config.yaml
n_layer: 11
experts_per_token: 8
d_expert: 32
d_shared_expert: 64
activation: "swiglu"
router_score: "softmax"
balance_bias: false
router_bias: true
lr_router: 0.00107
norm: "rmsnorm"
parallel_block: true
init_std_down: 0.00517
decay_fraction: 0.545
decay_shape: "linear"
train_tokens: 286400000
Below are experts of layer 6 (counted from 0) of a mixture-of-experts language model. Rows are named router (the router's row for the expert), gate (a neuron's input weights, with its number), up (a neuron's input weights, with its number) and show model dimensions 0-191. Each number is 128 + 24 x the weight over its row's rms, rounded and kept within 0 to 255.
Before each expert's rows: "mostly gets" lists some tokens that are sent to it at least half of the time; "comes after" lists some tokens at least twice as common just before its tokens as in all text. This comes from a sample of Wikipedia text that the model never trained on. Tokens count by the router's weight.

# expert 45
mostly gets: " Genus", " MF", " Born", " ENG", " Died", " DF"
comes after: " |", "-", ")", ";", " 0", "\""
router [122 171 117 149 152 138 138  99  71 116 155 124 141 124  82 119 128 114  70 165 114 154 129 145  97 143 126 156 146 165 157 170 111 140 112 113 167 127 137 100 129 153 130 140 106 120 147 148  98 139 129 113 128 140  88 161 154 131  96 103 139 110 122  65  92  75 129 129 100 163 144 142 143 107 111 133 121  91 163 111 135 156 120 132 143 168 124 147 134 111 112 120 102 180 113  91 105 153 108 102 154 130 136 154 115 139 132 114 113 111 139 111 116 124 105 155 197 117 144 120 132 124 156  82 132 144 121 120 149 153 163 109 103 146 143 141 121 125 170 125 107 148 100 156  89 146 131 118 135 154 156 171 143 125 112  94 147 156 127 124 105 153  88 144 134 146  96  96 141 110 112 153 122 110 134 131 105 131 120 117 159 140  85 191 115 151 119 147 173 141 176 114]
gate0 [146 140 138 116 113 150 148 107 151 132 189 137 153 105 100 160  90 117 118 135 110  73 110  92 109 171 123 120 125  96 122 181 119 184  69  87  70  94 148  77 134 104 129 128 162 141 116 134 119 164  97 126 127 106  87 191 130 128 123  60 118 126 165 129 135 125 162 130 152 149 122 160 117 163 149 105 130 111 136  95 132 138  88 152 150 142 112 158 146 136 141 124 135 147 116 137 110 120 141 145 100 134 159  96 108 119 122 111 139 123 110 144 120 103 155 142 145 162 167 112  90 138 156 134 105 161 139 125 120  76 136 144 107 116  97 133 170  76 145 119 132  93 126 131 124 112 110 136 183 142 129 139 137 119 116 119 122 162 113 127 126  74 119 136  80 132 131  85 121 145 144 132 116 144 139 142 138 122 109 126 132 135 127 132 133 156 127 159 146  99 135 110]
up0 [166  94 136 110 148 154 145 140 153 103 135 101 139 145 162  71  76 145 207  98 134 134 179 134 150 150  95 125 160 101 111 134 117 139 125 117 112 163 110 117  96 140 159 136 113 118 124 124 112  94 107 143  94 116 122 110  96 109 141 147 140 105 120 119 157 123  92 130 124 147 165  98 131 150 140 148 111 150 170 122  97 133 129  95 130 112 158 151 153 129 110 131 127 127 105 173 120 175 120 110 161 185 121 125 153 132 105 154 148 124 159 128  64 112 110 116 137 129 107 138  98 109 127 158 142 126 129 144 102 118 138 156  91 109 106 125 122 115 134 156 128 113  97 120 126 137 126 137 108 101  68 161 159 160 125 150  99 123  93 180 105 147 143 104 133 164 144 104 139 122 161 119 169 134  86 120 125 129  81 107  92 171 131 146 135 108  92 137 136 105 137 133]
gate1 [140 121 132  87 128 150 131 104 141 144 101 117 156 118 163 141 117  94 151 144 106 111 176  65 141 166 125 154 146 136 122 117 146 165 137  89 170 147 104 105 136  95 135 163 117 141 157 167  99  87 139  75 130 110 165 145 121 126  70 116 146 140 133 104 124 125 110  89 108 100 123 153 103  83 157 149 135 120 167 118 136 108 170 137 110 142 103 126 186 139 147  81 118 156 163 144 103  97 171 112 133 143 133 171 110 107 122 117 121 135 120  91 126 124 165 152 161 107 130  67 118 132 125 114 138 114 131 112 149 138 138 142  99 138  81 145 113 105 120 153  93 156 107 131 100 143 111 185 112 104 130 132 134 137 151 130 103  99 122 113 104 112 132 106 124 136 130  90 149  83 114 110 131 141 143 123 154 110 145 136 115 172 134 143 113  94 119 118 137 133 156  78]
up1 [108 153 148 148 132 140 126 149 115 166 137 146 110 122 151 147 125 132 103 124 143 113 110 173 141  92 152 153 144 110 131 100 128 125 139 154 140 134 145 130 154 149 118  83 118 127 100 123 172 134 140 120 133  92  87 149 109 188 164 133 145 148 112 145 146 145 151 170 172 113 151  94 130 142 137 116 112 147 143 173 122 133 142  99  83  97 135 137 106  87 146 130 141 161 115 109 148 144 109 160 139 137 110 138 154 159 147 164 113 149 131 113 169 147 114 139 108 142 162 133  86  78 101 135 111 105 112 102  97 130 124 103 113 132 193 134  91  60 136 157 162 109 135 116 135 112 132 102 164 108 121 133  73 132 117 120 134  92 188 144 132 126 167 116  88 135 136 159 159 155 135 153 149 139 131 127 108 125 134  72 157 116 123 122 128 147 138 125 110 119  97 190]
gate2 [145 117 116 105 113  96 154 128 112 179  98 132  87 113 117 129 115 103 116 120 136 111  97 110 135 153 116  89 149 146 151 147  87 135 115 112 118  92 124  88 115 140 135 122 145 105 194 118 103  79 129 115 139 117 120 171 109 160 148 119 111 148 105  95 150  74 135 114 112  72 120 136 104 112 124 105 125 117  94 102 125  87 146 148 129  90 161 134 137 121  96 131 137 120 133  95 138 117 109 109 101 127 128 154 137 115 137 113 125 105 167 116 113 105 122 131 115 123 130 101  97 140  45 122 134  83 170 131  93 115 148 147  96  98 119 144 135 103 124 141 103 125 149 111 133 110 136 163 112 110 134 104 177 155 135 151 173 137 118 105 150  87  91 118 113 115 138  98 103 113 156 144 104 152 127 114 111 140 158 114 117 115  84 199 156 122 169  79 145 140 130 133]
up2 [142 136 115 171 115 113  83 100 126 106  83 111 137  80 146 171 140 112 160 123 151 116 125 125  66 156 116 138 152 100 100 162 139 124 156 105 141 145 136 125 117 133  76 117 151  98 106 126  96 153 108 122 129 113 149 100 149 136 129 185 144  91 156 126 164 129 150 170 124 134 127 121 132 117 120  99 135 142 103  97 144 142 186 121 126 153 129 135 139 142 149  97 175 141 101 100 114 127 117 154 137 128  99 136 115 137 170 126 115 145 110 164  94 154 142  98 147 117 127 175 124  75 147 147 171 140 140 112 184 110 175 147 145 140 122 112  90 128 154 131 143  85 133 115 158 112 100 107 141 111 157 158 125 104 138 129 119 133 121 152 145 149 102  92 156 170 102 172 114 125  98 115 103 143 143 134 153 149 124 150 149 109 100 139  99 166 123 150 110 152 149  86]
gate3 [136  94 143 172  96 158  95  96 133 149 154 120 131 115 119 185 170 164 101 118 146 107 129 108 112 155 137 129 151 110 173 130 113 105 142  87 121 107 122 128 131  94  99 108 130 115 138 169 144 111 150  83 126 147  94 132 107 151 102 137 132 159 127 134 103 163 149 122 113 172 180 138 186 117 101 140 150 131 117 105 134 154 129 128 110 117 119 146 127 107 160 120 146 159 111 166 152 136 139 172 163 109 126 146 144  99 149 145 128 133 125  98 117 145 100 144 127 117 117 113 160 102  94 105 155 142 111 138  89 127  78 113 126 165 140  85 137 119 164 102 152 107  92  99 110 158 166 100 117 114 158 130 134 153 142 115 145 164 158 146 157 133  97 183 152 124 128 116 153 127 149 140 162 124 116 148 129 136 109 112 131 102  96 139  45 159 127 141 107 139 137 106]
up3 [124 164 139  98 138 151 168 142 107 151 151 112 115 162 128 108 110 120 149 109 113 137 154 144 112 126  81 116 153 122 112 154  91 150 123  67 124 128 109 134 103 143 141 166 111 105 153 126 145 133 140  74 147 180 105 124 141 134  95 147 136  82 114 142 129 116 141 174 113  97 140 156 116 127  76  81 128 107 111 115 107 132 137 100 152 150 144 146 129 136 105 122 134 137 122 124 130 126 121 147 140  98 123 167 103 135 108 103 136 135 166 119  91 137 126 120 156 140 160 142  96 107  76 118  83 143 155 143 147  89 159 112 128 137 149 118 146 105 152 139 130 127 167 125 162 133 186 116 121 108 140 192 107  85 109 159 128 110 160 172  99 137 119  64 109 154 143 124 109  88 109 171  96 120 128 150 158 119 136 106 156 165 125 142 132 115 126 152  80 114 120 150]
gate4 [136 130 110 110 174 165 121 164 102 134 145 120 153 124  99 105 132 171 122 155 111 122 129 105 124  99 122 138 104 170 160 132 133 124  96 130 149 129 151  78 140  95 137 144 102 149 155 173 132 125 153  80  92 117 100 122 128 142 119 156 126 179  90 128 130 124 138 158 170 132 102 112 159 126 103 108 159 106 146 120 153 126 174  91 132 138  84 124 158 111 137 115  96 142 111 149 119 105 167 117 110 112 126 149 135 152 134 114 135 162  96 121  97 104 125  93 126 168 149 130 134 148 133 100 119 170 122  97 115 112 133 112 144 120 180 114 134 141 165 112  89 137 150 139  97 115 117  75 138 136 165 166 119 126 142 143 123 151  78 129 128 166  99 142 159 113 106 176 144 118 147 120 160 126  86 121 106 107 143 145 133 133 123 118 184 145 204 118 123  92 106 116]
up4 [160  88 156 122 102 147 163 100 138 116  77 163 141 159 103 144 119 112 155 145 125 110 163 118 146 115 128 146 160 104 157 124 142 153 143 100 123 105 116 103 122 112 162 148 152 116 124 132 141 120 156 167 129 135 105 167  95  91  94 123 168 164 146 151 123 133 142 139 146 116 103 115 143 151 140 144 141 127 139  94 153 174 108  94 141 128 136 100 111 136  79 137 143 106 121  88  83 137  86  62 137 110  78  99 130 122 113 120 121 132 120 139 118 174  95 118 138 165 139 152  83 127 131  77 147 107 133 120 121 140 146 145 112 108 134 103 141 142 128 113  89  98 152  96 125  97 143 123 136 145  88  85 132 150  65 122 124 116 127 135 134 104 133 128 114  93 133 137 100  94 142 127  91 145 191 129 125 166  93 111 115 116 124 164  92 132 163 122 109 132 126 171]
gate5 [135 146 124 145 133  98 148  96  83 152 109 114  90 136 118 131 141 131  90 131 141 115 151 133 175 156 148 155 184 111 135 155 171  97  83  87  87 131 142 126 120 143 112 140 155 121 148  79  99 119 117 118  97 152 165 163 141 128 131 109 132 131 112 133 153  90  78 114 129 151 125 120 122 127 175 134 136 112 158 102 152 151 108 154 130 140 104 140 135 111 106 139 146 165 119  90 139 153  74 118 118 132 150 164 131 168 125 108 126 103 109 117 146  78 167 148 153 109 124 153  74 109 154 119 137  96 143 124 125 118  98  86 124 160 125 118 152 125  95  96 114 121 159 110 119  93 112  91 147 139 149 128 160  79 152 104 130 157 132 125 139 118 119 169 153 140 118 121 116  68 130 178 118 147  98 124 169 114 136 119 135 127 114 130 131 119 101 169 123 183 140 120]
up5 [141 142 169 144 171 134 150 142 134  66 146 149 115 121 105 119 116 138 165 114 117 149 138 133 159 122 178  88 120 115 140 115 141 143 125 130 157 118 141 106 140 128 113 152 120 104 127  95 132 163  98 144 120  83  72 111 119 145 129 154 142  93 127 111 170 162 134 145 120 133 164 179 140 148 112 199 119 112 154 130 158 102 131 163 108 130 180  94 145 172 159 132 129 140 120 108 108 105 112 136  92 168 106 164 114 127 134 103 126 106 148 116  93 135 102 100 143 124 120  74 131 105 146 144 139  93 153 135 179 147 146 147  87 127 117 160  84  93 131 122 164 158  99  93 139 136 128 147 146 108  99 115  95  97  84 105 171 125 166 108 140 136 131 117 135 120 140 116 145 119 146 123 114  83 140 122 149 117 149 137 125 141 101 141 136 152  80 144 111 153 138 136]
gate6 [116 150 149  72 130 124  93 122 146 140 114 118 128 121 136 146 134 133 150 154 125 104  92 155 129  85 113 110  96 131 149  93 145 159 111  97 124 154 136 137 153 151 151 116 166 108  99 128 138  96 153 129 132  99  88 136 136 134  93 108 117 169 181 135 109 130 137 154  92 126 152 171 104 125 134 105 130 114  82 152 100 168 150 108 129 120 117 137 148 142  90 137 132 154 109 170 139 177 113 134 127 201 114  74 128  90 124 121 154  99 149 160 120 121 134 124 158 163 115  90  96 153 101 117  63 148 127 166 160 130 161 150 137 129  82  92 132 126 111 147 114  95 118 162 126 124 139 118 131 107 110 126 160 153 163 162 139 172 102 133 177 119 115 122 115 108 147  94 118 124 131 100 127 159  89 139 134 134 141 145 145  94 108 128 130 122 147 104 151  92 112 141]
up6 [137 101 112 158 114 120  95 124 114 122 104 108 105 125 150 127 131 140 121 119 133 111 136 150 148 115 115 191  95  86 173 139 143 139  97 161 140 153 115 125 103 125 136 168 113 108 138 144 100  96 170 167 114 174 110 118 137 114 116 123 159 118 170 160 134 134 110 117 120 126 133 136 151 108 124 104 112 124 155 125 145 133 127 135 151 126 119 125 135 142 148 130 129 137 120 135 132  91  82  68 112 178 130 106 114 138 107 108 144 137 136 156 131 118  84 124 155 113 103  90 148 138 150 140  94 111 152 167 105 108 111 139 110 131 170 158 139 146 109 138  91 103 131 138 117 121 143 162 168 118  96 162  95 183  78 153 103 125 122 106 114 127 107 170 144 127 145 114 110 165 142 147 161  76 167 134 149  97 164 103 106 127  81  90  96 100 120 165 177 158 131 175]
gate7 [ 93 119 120 113 125 116 107 121 128 143 127 109  91 135 119 166 137 121 144  98 102 137 169 133 112  89 102  90 158  65 105 124 148 132 111 121 135 144 172 137 128 131 134 144 126 138 114 141 126 144 139  84  88  81 120 109 165 133 124 109 126 136 134 126 169 105 111 132 143 132 162  99 121 129 180 103 118  99 145 144 104 163 116 119 175 146 121 146 129 150 126 145 151 155  96 102 127 163 166 127 145 151 124  91 124 117 146  61  96  74 121 131 105 132 133 134 134 131 134 132  77 134 134  65 134 143  96 100 126 107 132 134  83 130 116 115 128 108 147 143 138 115 147 145 119  79 101 101 100  72 162 155 122 158 121 121 103 153 115  95 119 109 165  91 117 157 145 122 130 154 125 122  88 166 165 116 135 152  99 122  80 148 128 127 113 132 149 118 140 158  74  91]
up7 [114 101 157 164 140 122 107 107 105 118 141 125 137 125 143 145 163 140 188 174 115 131 124 143 137 142 103 158 131 110 140  82 125 127 112  90 121  98 145 136 117 151 146 119 142 105 134 155 142 107 103 137 187  93  74 101 147 102 116 138 144 149 130  88 131 129 140 125 156 115 144 127 134 135 142 133 135 123 120 136 111 136  67 110 130  67 165 113 142 124 127 132 148 101  90 108 154 149 144 157 142 120 140  95  96  77  85  80 136 138  95  93 157 171 135 114 100 146  96 105 135 133 158 117 118 125 172 102  92 143 129 126 104 142 156 118 121  84 104 146 106 120 132 119 118 134 129 148 130 131 145 127 133 146 159 167 102 101 140 173 136  81 159 143 131 131 132 183 151 161 178 122 149 179 129 100 135 149  84 148 108  92 135 117 110 100 117 111 125  95 116 140]
gate8 [ 83 123 102 119 135 119  68 111 113 152 138 142 147 160 109 154 124 126 125 138 170 121 131 174 117 153 121 174 111 111  69 157 120 156 112 103 139 117 122 136 125 129 109 114 115 141 130 171 124 144 130 155 113 156 115 128 147 186  87 126  92 102 140 159 161 121 166 123 122  85  99 132 147  81 113 127 139 136 145 126 140 151 124  98 140 128 142 116 122 123 168 120 189 116 105 147 120  95 115 117 107 107 143 180 127 148 131 157 173 123 110 126 138 121  99  67 116 126 125 133 143 130  94 139 136 123 163 163 146 185 123 145 110 139 147 107 102 156 115 116 127 114 144 194 163 125 136 138 148 134 127 136 116 153 117 142  95 115 182 114  99 144 124 107 164 137 142 133 170 111 100 137 150 130 145  74 130 141 141 113 113 144 122 109 155 166 119 147 111 187 137 165]
up8 [113 166  94 155 114 131 127 117 154 131 118 112  92 146 112 121  91 129  85  97  99 144 105 100  75 133 171 129 143  93 127 143  94 125 112  97 169 177 121  84  82 137  97 144 118 145 156  73 155 153 124 135 120 106 125 136  90 135 102 138 133 130 103 141 167 134 103 153 146 156 137 100 105 158 102 132 144  96 112 138 119 133 110 103 139 157 130 142 129 151 150 127 140 107 116 144  98 131 108 151 136  88 126 127 157 156 126 189 130 171 153 106 134 157 142 115 133 134 119 135 123  91  68 154  83 117  85 176 126 161 169 126 116 118 124 140 117 135  97 118 189 123 136 120 134 145 150 120 123 136 133 135 133 111 137 132 132 138 134 177 125  87  87 142  75  99 101 137 106 123  93 111 172 146  94 136  99 124 116 122 147 100 102 137 161 118 117 156 125 116 124 151]
gate9 [131 130  96 100 146 136  52 106  79 114 153 155 125 112 104 118 122 109 152 123 140  72 122 124 128 162 114 127 119 117 116 161 130 128 144 110 129 144 103 126  95 127 157 122 125 154 162 157 100 136 114 119 157 126 111 135 142 113  93 150 108 109 133 106 145  80 115 130 123 114 143 171 185 109 128 114 123 121 159 145  94 124 139 138 142 117 123 101 146 136 135 131 123 149  82 119 143 134 127 121 139 139 115 106 147 131 139 112 116 121  84 122 127 132 150 130 129 106 126 138 139 103 102  70 116 141 130  84 125 100 112  98 148 114 151 116 124 167 115  93  93 113 102 150 111  76 112 112 104 149 108 141 136 133 131 160 177 153  79  89 139 128  95  85 132 101 143 124 174 130 106 108 127  82 115  57 169 130  78 112 129  99 123 115 141 105 174 180 157 107 112  91]
up9 [152 106 100 141 116  98 118 135  91 159 102 106 169 142 169 160 130 168 135 144 130 131 162 145 143 114 189 147 132  96 110 113 142 115  95 155 142 125 137 151  89 112 139 123 162 143 117 101 110 102 136 143 100 149 169 116  93 165 109 130 138 124 138 116 158 136 147 143 124 130 131 130 122 141 152 118 121 167 143 134 138 138  79 119 138 122 135 119 165 146  96  92 144 141 115  99 123 132 112 148 163  91 176 135 160  80 111 172 152 146 132 129 169 142 154 109 120  67 119 190 123 156 110 166 108 117 145 123 167 100 113 110  99 139 114 132 140 119 120 138 130 157  59 100 172 154  93 124 136 116 134  78 153 125 126 105  95 135 184 118 100 100 116 102  95 114 156 139 165 148 139 133 116 136 121 130 151 110 159 134 127 144 117 126 109 105  77 141 129 150 128 138]
gate10 [113 109 166 116 109 148 151 136 118 133 171 129 104 144 114 158 112 101 122 116 102  81 128 141 103 149 113 152 127 188 116 137 140 132 174 132 164 129  74 117 113 143 100 119 117 112  72 162 123 126 133 130 119 134  94 142 129 140 100 107 106 100 153  86 162 141 105 103 179 142 135 149 113 103 139 148 112 113 136 104 164 108 147 110 170 155 160  96 112 134 130 126 104 149 164 106 166 129 131  92 163 111 170 173 146 144 145 134  80 136 119 175 109 125 132  81  96 140  87 148 102 143 125 123 118 133 104 122  77 140 142 117  92 143 122 119 114 125 115 139 145 146 140 141 113 132 149 121 130 102 107 119 113 154  94 163 104  89  99 108 165 123 184 104 146 160 153 107 156 122 130 148 131 154  96  99  87  98 130  85 110 108 111 127 151 128 156 134 138 138 140 165]
up10 [134 119 121 126 129 131 151 119 140 108 130 115 136 163 128 100 125 133 133 145 143 129  96 120 163 153 104 143 141 113 107  95 133 116  94 143 133  90  55  96 121 127 167 119 113 107 182 103 140 127  83 157 120 144 126 114 112 119 153 165 157 121 132 156 119 140 137 120 125 142 139 105 138 135 110  98 142 136 148 131 128 130 156 154 102 107 131 111  93 152 113 145 121  83 107 143  89 140 155 129 148  92 146 168 130  70 112 138 132 158 143  89 105 154 114 141 136 160  84 107 105 142 119 122 149 156 153 160 132 147 113 120 155 169 109 146 137 151 206 110 150 103 104 205 154 116 155 103 116 119 128 105 100 155 129 127  93 134 167 154 100 131  92 133  96 158 165 169 136 159 148 122 169 132 171  93 158 114 133 112 106 111 145 116 148 123 117 165 121 102 130  99]
gate11 [158 156 119 149 109 133 109  79 104 120 140 158 144 140 132 127  88 130 107 183 136 114 123 131 117 155 126 125 109 152 131 131 123 130 121 130 150 127 115 133 127 131 118 177 126 156 104  83 131 111 125 120 124 123  68 103 133 140 111  89 106  92 138 103 130 103 136 136 179 150 193 117 103 112 127 123 142 164 129  94 127 135 131 102 144 135 116 147 129 126 135 125 112 135 128 131 109  93 110 181 103  99 138  84 159  99 103 132 133  90 126 153  93 176  94 128 122 156 110 148  80  86 169 114 120 139  93 152 153 103 137 164  91 137 144 121 107 113 136 185 127 108 109 120  78 153 126 135 132 137  84 124 138 124 125 142 114  89 112 141 119 112 115  99  98 165 108  92 120 108 177 154 134 103 129 132 111 173 161  87  98 134  94 111 160 112  88 163 136 129 116 167]
up11 [118 190 124 145 169 115 107 164 122  95 132 141 121 146 139 138 121 131  95 121 136 147 138 126 150 141 115 104 153 111 165 124 108 140 154 106 105 151 125 121 149 135 101 122 119 136 130 113 123 118  94 156 114 107 165 113 100 108 125 153 132 104 170 142 126 128 178 123 100 111  72 152 124 147 105 140 117 126 127 100 126  88 167 201 137 124 136 137  72 156 119 141 128 146 157 151 160  96 148 101 117 126 137 165 126 129 107  82  74 164 157 163 127 148 122 115 137 148 109 117 155 103 157 106 152 104 132 120 125 134 138 134 105 104 103 132 113  45  99 126 125 130 115 127 123 134 132 173 126 137 156 162 172 125 128 103 119 119 103 131 123 172  70 135 120  91 141 132 130 166  93  78 129 113 147 123 136 152 155 112 125 170 168 161 123 118 155 132 120 173 141 132]
gate12 [148 141 132 126 104 156 144 104 150 110 155 131 145 107 114 157 111 109 108 134 140 149 103 151 162 115 168 120 120 107 131 112 119 149  84 133 131 124 124 128 157 112 115  70 144 102 151 120 122 149 154 124 153 128 110 116 119 153 152  65 122  92 129 109  91 145 160 104 125 114 130 137 120 154 150 132 118 108 110  88 138 100 150 121  99 135 147 171 125 157 139 106 135 137 139 103  92 153 139 134 114 100 124 124 115 131 139  85 152 150 141  82  79 167 145 149 105 136 111 139 121 144 154  78 138 139 143 129 170 104 163 146 105 166 124 151 141 116 162 120 122 130  53 133 103 117 154 139 148 100 108 161 117 155 154 158 102 142 109  98 186 146 148 152 136 147 162 136 121 114 173  58 137 109 115 155 116 130 160  88  97 152 113 107  97  97 128 141 105 158 170 114]
up12 [135 113 130 138 139 131 133 132 110  98 133 138 136 133 131 119  88 139  61 108  92 133  89  86 121 122 143 131 172 159 121  80 107 138 153 121 131 165 149 122 145 141  96 138 116 172 151 122  84 150 110 122 124 114 135 123 132 107 135 132  91 205 114  87 140  78 153 154  94 181 114 125 120 100 118 143 137 129 188 133 154 137 144 183 156 152 117 165 145 144 142  92 144 136 108 101 137 122 113 153 189 142  95  86 135 117 137 133  84 130 140 121  94 145  91 126  97 146 102 136 131 147 164 100 139 149 137 118 129 146 162 126 123 124 111 136 110 109 148 171 135 132  98  89 139  89 146 100 151 174 107 129  99  74 125 111 127 143 155 133 141 161 119 151 140 123 163 112 123 143 153  94 170 138 121 102 140 124 134 174 134 139 116 117 139 137 110 133 144 124 139 125]
gate13 [122 110 120 134 126 151 185  99 150 125 122 150 147 162 137 147  90 129 146 135 120 108 101 155  93 120 143 122 137 102 154 107 106 140 138 138  98 123  94 169 143 112 134 150 147 171 165 176 141 110  99 149 115 138 106 122 100 137 117 116 120 182 102 124 149 140 136 113 107 100 119 152 166 117 115  95 130 162 129 121 118  92 124 117 108 110 130 158 137 144 125  57 148 114 134 116 112 145 109 143  83 166 109 128 140 123 138 150 128 152 106 142 139 152 101 117 133 124 152 108 104 154 140 124 160  73 112 127  72 118 135 141 128 121 104 105 128 148 148  60 106 119  57 112 119 109 153 134 135 154 111 148  92 100 169 158 140 163 129 148 138 123  83 141 117 145 158 122  71 145 166 116 118 125 129 118 144 108 165  94 125  93  95 103  94 130  99 116 148  97 106  95]
up13 [150 117 125 156 138 154 150  92 195 130 132 162  94 149 142 142 108 128 173  82  77 128 109 145 141 117 130  87 170 113 112 128 149 105  97 152 116 166 100 149 110 123 146  87  61 102 115 129 128 168 151 160 153 147 120 164 137 105 161 141 185 124 139 109 123 124 163 130  93 149 109 148 135 181 116 123 119 132 140 116 121 155 115 163 128  76  94 169 141  92 126 148 139 103 149  82 147 115 125 136 140 119 102  93 129 147 125 126  94 161 112 148 142 128 155 131 109 109 129 148 118 145 140  95 128 155 161 123 193 141 124  83 146 104 124 111 141 136 126  87 133 107 110 138 130 116 154 122 136 124 130 152 163 129 101 131 160 204 109  68 155 123 100 127 113 144 132 148 143 116 144 126  98 124 145 146 118 142 126 145 134 114 150 110 124 116 143 129 128 124 125 144]
gate14 [163 127 138 120 123  80 212 141 130 123 126 128 145 148 116 123 128 156 130  89  95 144 146 142 130 137 120 150 134 178 141  90 157 140 102 158 119 150 115 104 142 144 161 114 100 147 135 125 126 135 138 131 122 138 130 101 155 162 137 145  38  89 148 141 124 114 153 146 132 160 180 147 144 141 137 164 125 145 150 141 157 117 120 130 130 126 132 118 110 149 119 130 121 140 168 115 110 106 111 111 118 121 195 157 131 148 152 139  99 138  95  89 155 131 124 141  79 114 129 162 142 116 147 125 137 145 105 112 115 119 112 126 116 157 145 141  91 109 144 120 103 124 127 128 148 149  78 150 142 127 105 136 154 141 140 108 162 112  81  91 101 131 150 147 157 150 132  92 183 113 132 149  76 141  95 135 171 117 103 130  87 110  95 101 156 157 131 111 136 186 122 142]
up14 [ 96 161 178 130 113 120 121 115 126 164 119 142 163 108 160 104 150 161 125 135 126 155 140 168 126  78 158  81 129  95 145 145 142  94 154 136 112 120 130  98 149 131  95 110 162 145 156 167 137 165 151  82 128  84 121  87  95 132 129  81 140 102 197 138  92 138 137 144 117 127 127  85 186  99 114 151 148 127 140 162 100 124 214 132 160 136 153 127 151 147 138 111 130 154 114 110 140 119 144 134 111 143 134 102 121 117 145 104 103 136 131 144 129 135 141 128 152 150 123 123 194 131 141 117 128 126 122 112 125 127 107 133 146 173 108 110 111 124 139  93 142 121 159 118 124 127 114 132 135 144 107  66 137 117 131 127 130 117 127 114 147  66 103 145 108 121 129 149  85  82 139 155 154 155 177 138 108 147 116 127 117 117 132 133 117 146  94 136 113 145 116 107]
gate15 [132 119 129 123 142 132 121 151 108  99 138 148 114 128 140 106 155  88 108 146 110 109 108 117 130 124 124 142 117 143 171 156 176 127 140 114 125 127 147 120 104  80  70 133 125 168 132 165 116  98  79 100 140 117 144 119 120  82 118 168 118 152 138 173  99 129 103  77 109 124 166  98 156 130 141 105 124 146 185 104 120  86 106 124 168 108 122 147 135 153 157 154 122 140 118 141 122 151  79 157 122 132 103 151 167 124  89 108 155 128 145 111 140 113 155 101 133 122 144 129 113 175 109 104 139 156 128 153 123 132 134 138 156  95 103 139 109 137 179 149 134 107  82 128 107 124  78 166 128 130 154 161 133  79  67 129 135 128 141 124 128 175 140 124 169 132 143 143 127  98 101 109 155 107 156 158 133 177 109  87 109 133 113 124 141 108 148 137 122  98 109 104]
up15 [181 106 107 117 130 154 114 141 136 146 113 189 119  99 102 113  95 129 150 104 129 107 112 130 154 158  78 110 150 151 121 144 139 119 166 167  98 145 125 109 129 120 100 140  87 119 141 120 123 134  94 141 141 131 102 142 140 182 139 138 114 110 116 126  89 154 126 158 162 111 142 110  97 133 140 168 115 131 144 154 102 150 119 127 129 112 118 105 127 172 156 145 119 104 127 128 116 124  90 155 108 141 118  86 130 139 158 146 124 165 111 130 109 164 108 107 136 174 137 112 127  91 152 104  92 101 136 127 145  89 109 108  70 117 141 154  98 123 140 102 137 103  81 105 151  90  91 131 171  76 144  93 127 150  67 107 108 135 110  93 148 165  92 129 134  90 149 144  79 162 115 138  99 134 124 117 131 131 159 150 156 104 138 156 110 112 104 110 103 120 104 143]
gate16 [138 129 101 140 140 139 117 113 138 142 149 135 101 146 124 144 130 139 134 167 111 109 158 132 156 115  95 173 108 139 140 141 129 142 130 143  90 118 182 130 160 138 110 138  76 178 140 169 104 151 111 153 111 100 141 149 116 147  89 123 127 127  94 152  81 150 123 101 133 123  97 137 189 128 128  80 144 107 150  92 123 158 159 152 168 145 141 135 135 144 185 134 130 113 146 136  99 112 135 145 137 107 111  95 124  94 180 111 160 148 128 133 171  59 114  72 139 151 124 125 103  82 147 118 130 111 150 122 148 122 100 129 115 139 104 117 108 140 155 153  96 134 168 136 134 168 158 167 161 127 130 108 143 139 139 138  95 114 128 150 130 155 128 130 145  86 139 137 114 114  71 142  89 149 177 104 100 141 103 105 138 107 119 105 142 132  97 155 133 145 136 108]
up16 [175  71 100 151 126 118 142 134 102 102 121 181 128 135 144  78 158 123 123 149 110 150 133 106 105 129 151 137 132  84 131 145 118 109 131 155  92  95  82 167 106 149 104  92 135 107 127 117 138 137 153 127 123 111 102 137  94 117 140 126 142 118 143 127 100 127 153 169 149 159 113  96 114 142  87 144 117 125 113 178 119  89 125 101 118  90 154 122  97  89 110 122 142 119 124 127  73 138  95 109  68  97 113 180 134 138 137 149 101 135 127 161 137 124 134 123 107  81 145 131 152 132 101 122  91  87 141  92 150 112 113 119 114 122 133 108 141 138 133 125 142 163  60 105 123 110 145 124 117 130 134 120 154 115 130 101 154 121 102 120  98 153  84 186  85 138 126 121 146  89 111 153 117  89 105 112 139 107 141 121 140 148 124 128 162 124 111 121 159 171 101 161]
gate17 [168 134 112 164 130 156 113 120 137 118 142 136 154 157 116 107 114 117 120 112 125 135 165 191  85 122 108 125 121 126 117 137 131 119 132 160 133 151 138 129 124  69 105 114 101 136 156 149 156 152 122 145 181 118 112 129 129 121  95  90 121 132 155 102 138 138 115  88 100 133 103 115 140 126 108 110 149 144 142 127 110 121 136 151 126 115 167 127 111 135 160 102 115 145 105 110 113 122 133 157 146 134 102  83 109 110 152 139 167 147 116 142 111 115 152  95 133 127  69 107 113 152 144  90  77 115  98 135 167 174 113  96 145 120  97 175 103  89 112 117  93  85 103 173 110 147 112 155 100 129 184 158  67 116 110 119 145 166 106 107  89 134 164 160 142 165 149 128 149 139 115 126 133 161 147 103 135 126 123 158 142 125 139 155 192 132 143 155 136 139 144 104]
up17 [138 100 100 136 123 162 123 108 138 128 131  92 106  90 163 144 182 165 152 154 144 164 124 101 168 133 122 164 156 122 145 123 137 197 132 107 151 154 110 134 141 138 131 147 147 116 125 156  97 113 164 149 134 134 142 124 162 144 144 159 117 108 112 137 143 167 104  91 145 139 123 116 143 139 129 114 125 153 149 130 150 112 112 134 133 154 124 120  99 122 153 139 123 132 115 117 114 164 105 113 140 135 176 118 125 100 118 136 166 190 111 138 116 109  74  82 113  56 138 114 113 160 149 128 119 111 152 140 158 143 164 146 112 137  76 154 147 116 144 169 119 136 154 122  94 151 164  70 100 107 135 121 158 135 148 102 129 156 154 120 131  99 114 112 130 197 128 145 146 127 144 115 150 132  89 165 116 109 172  78 138 112 126 115 144 122 116 122 138  82 139 135]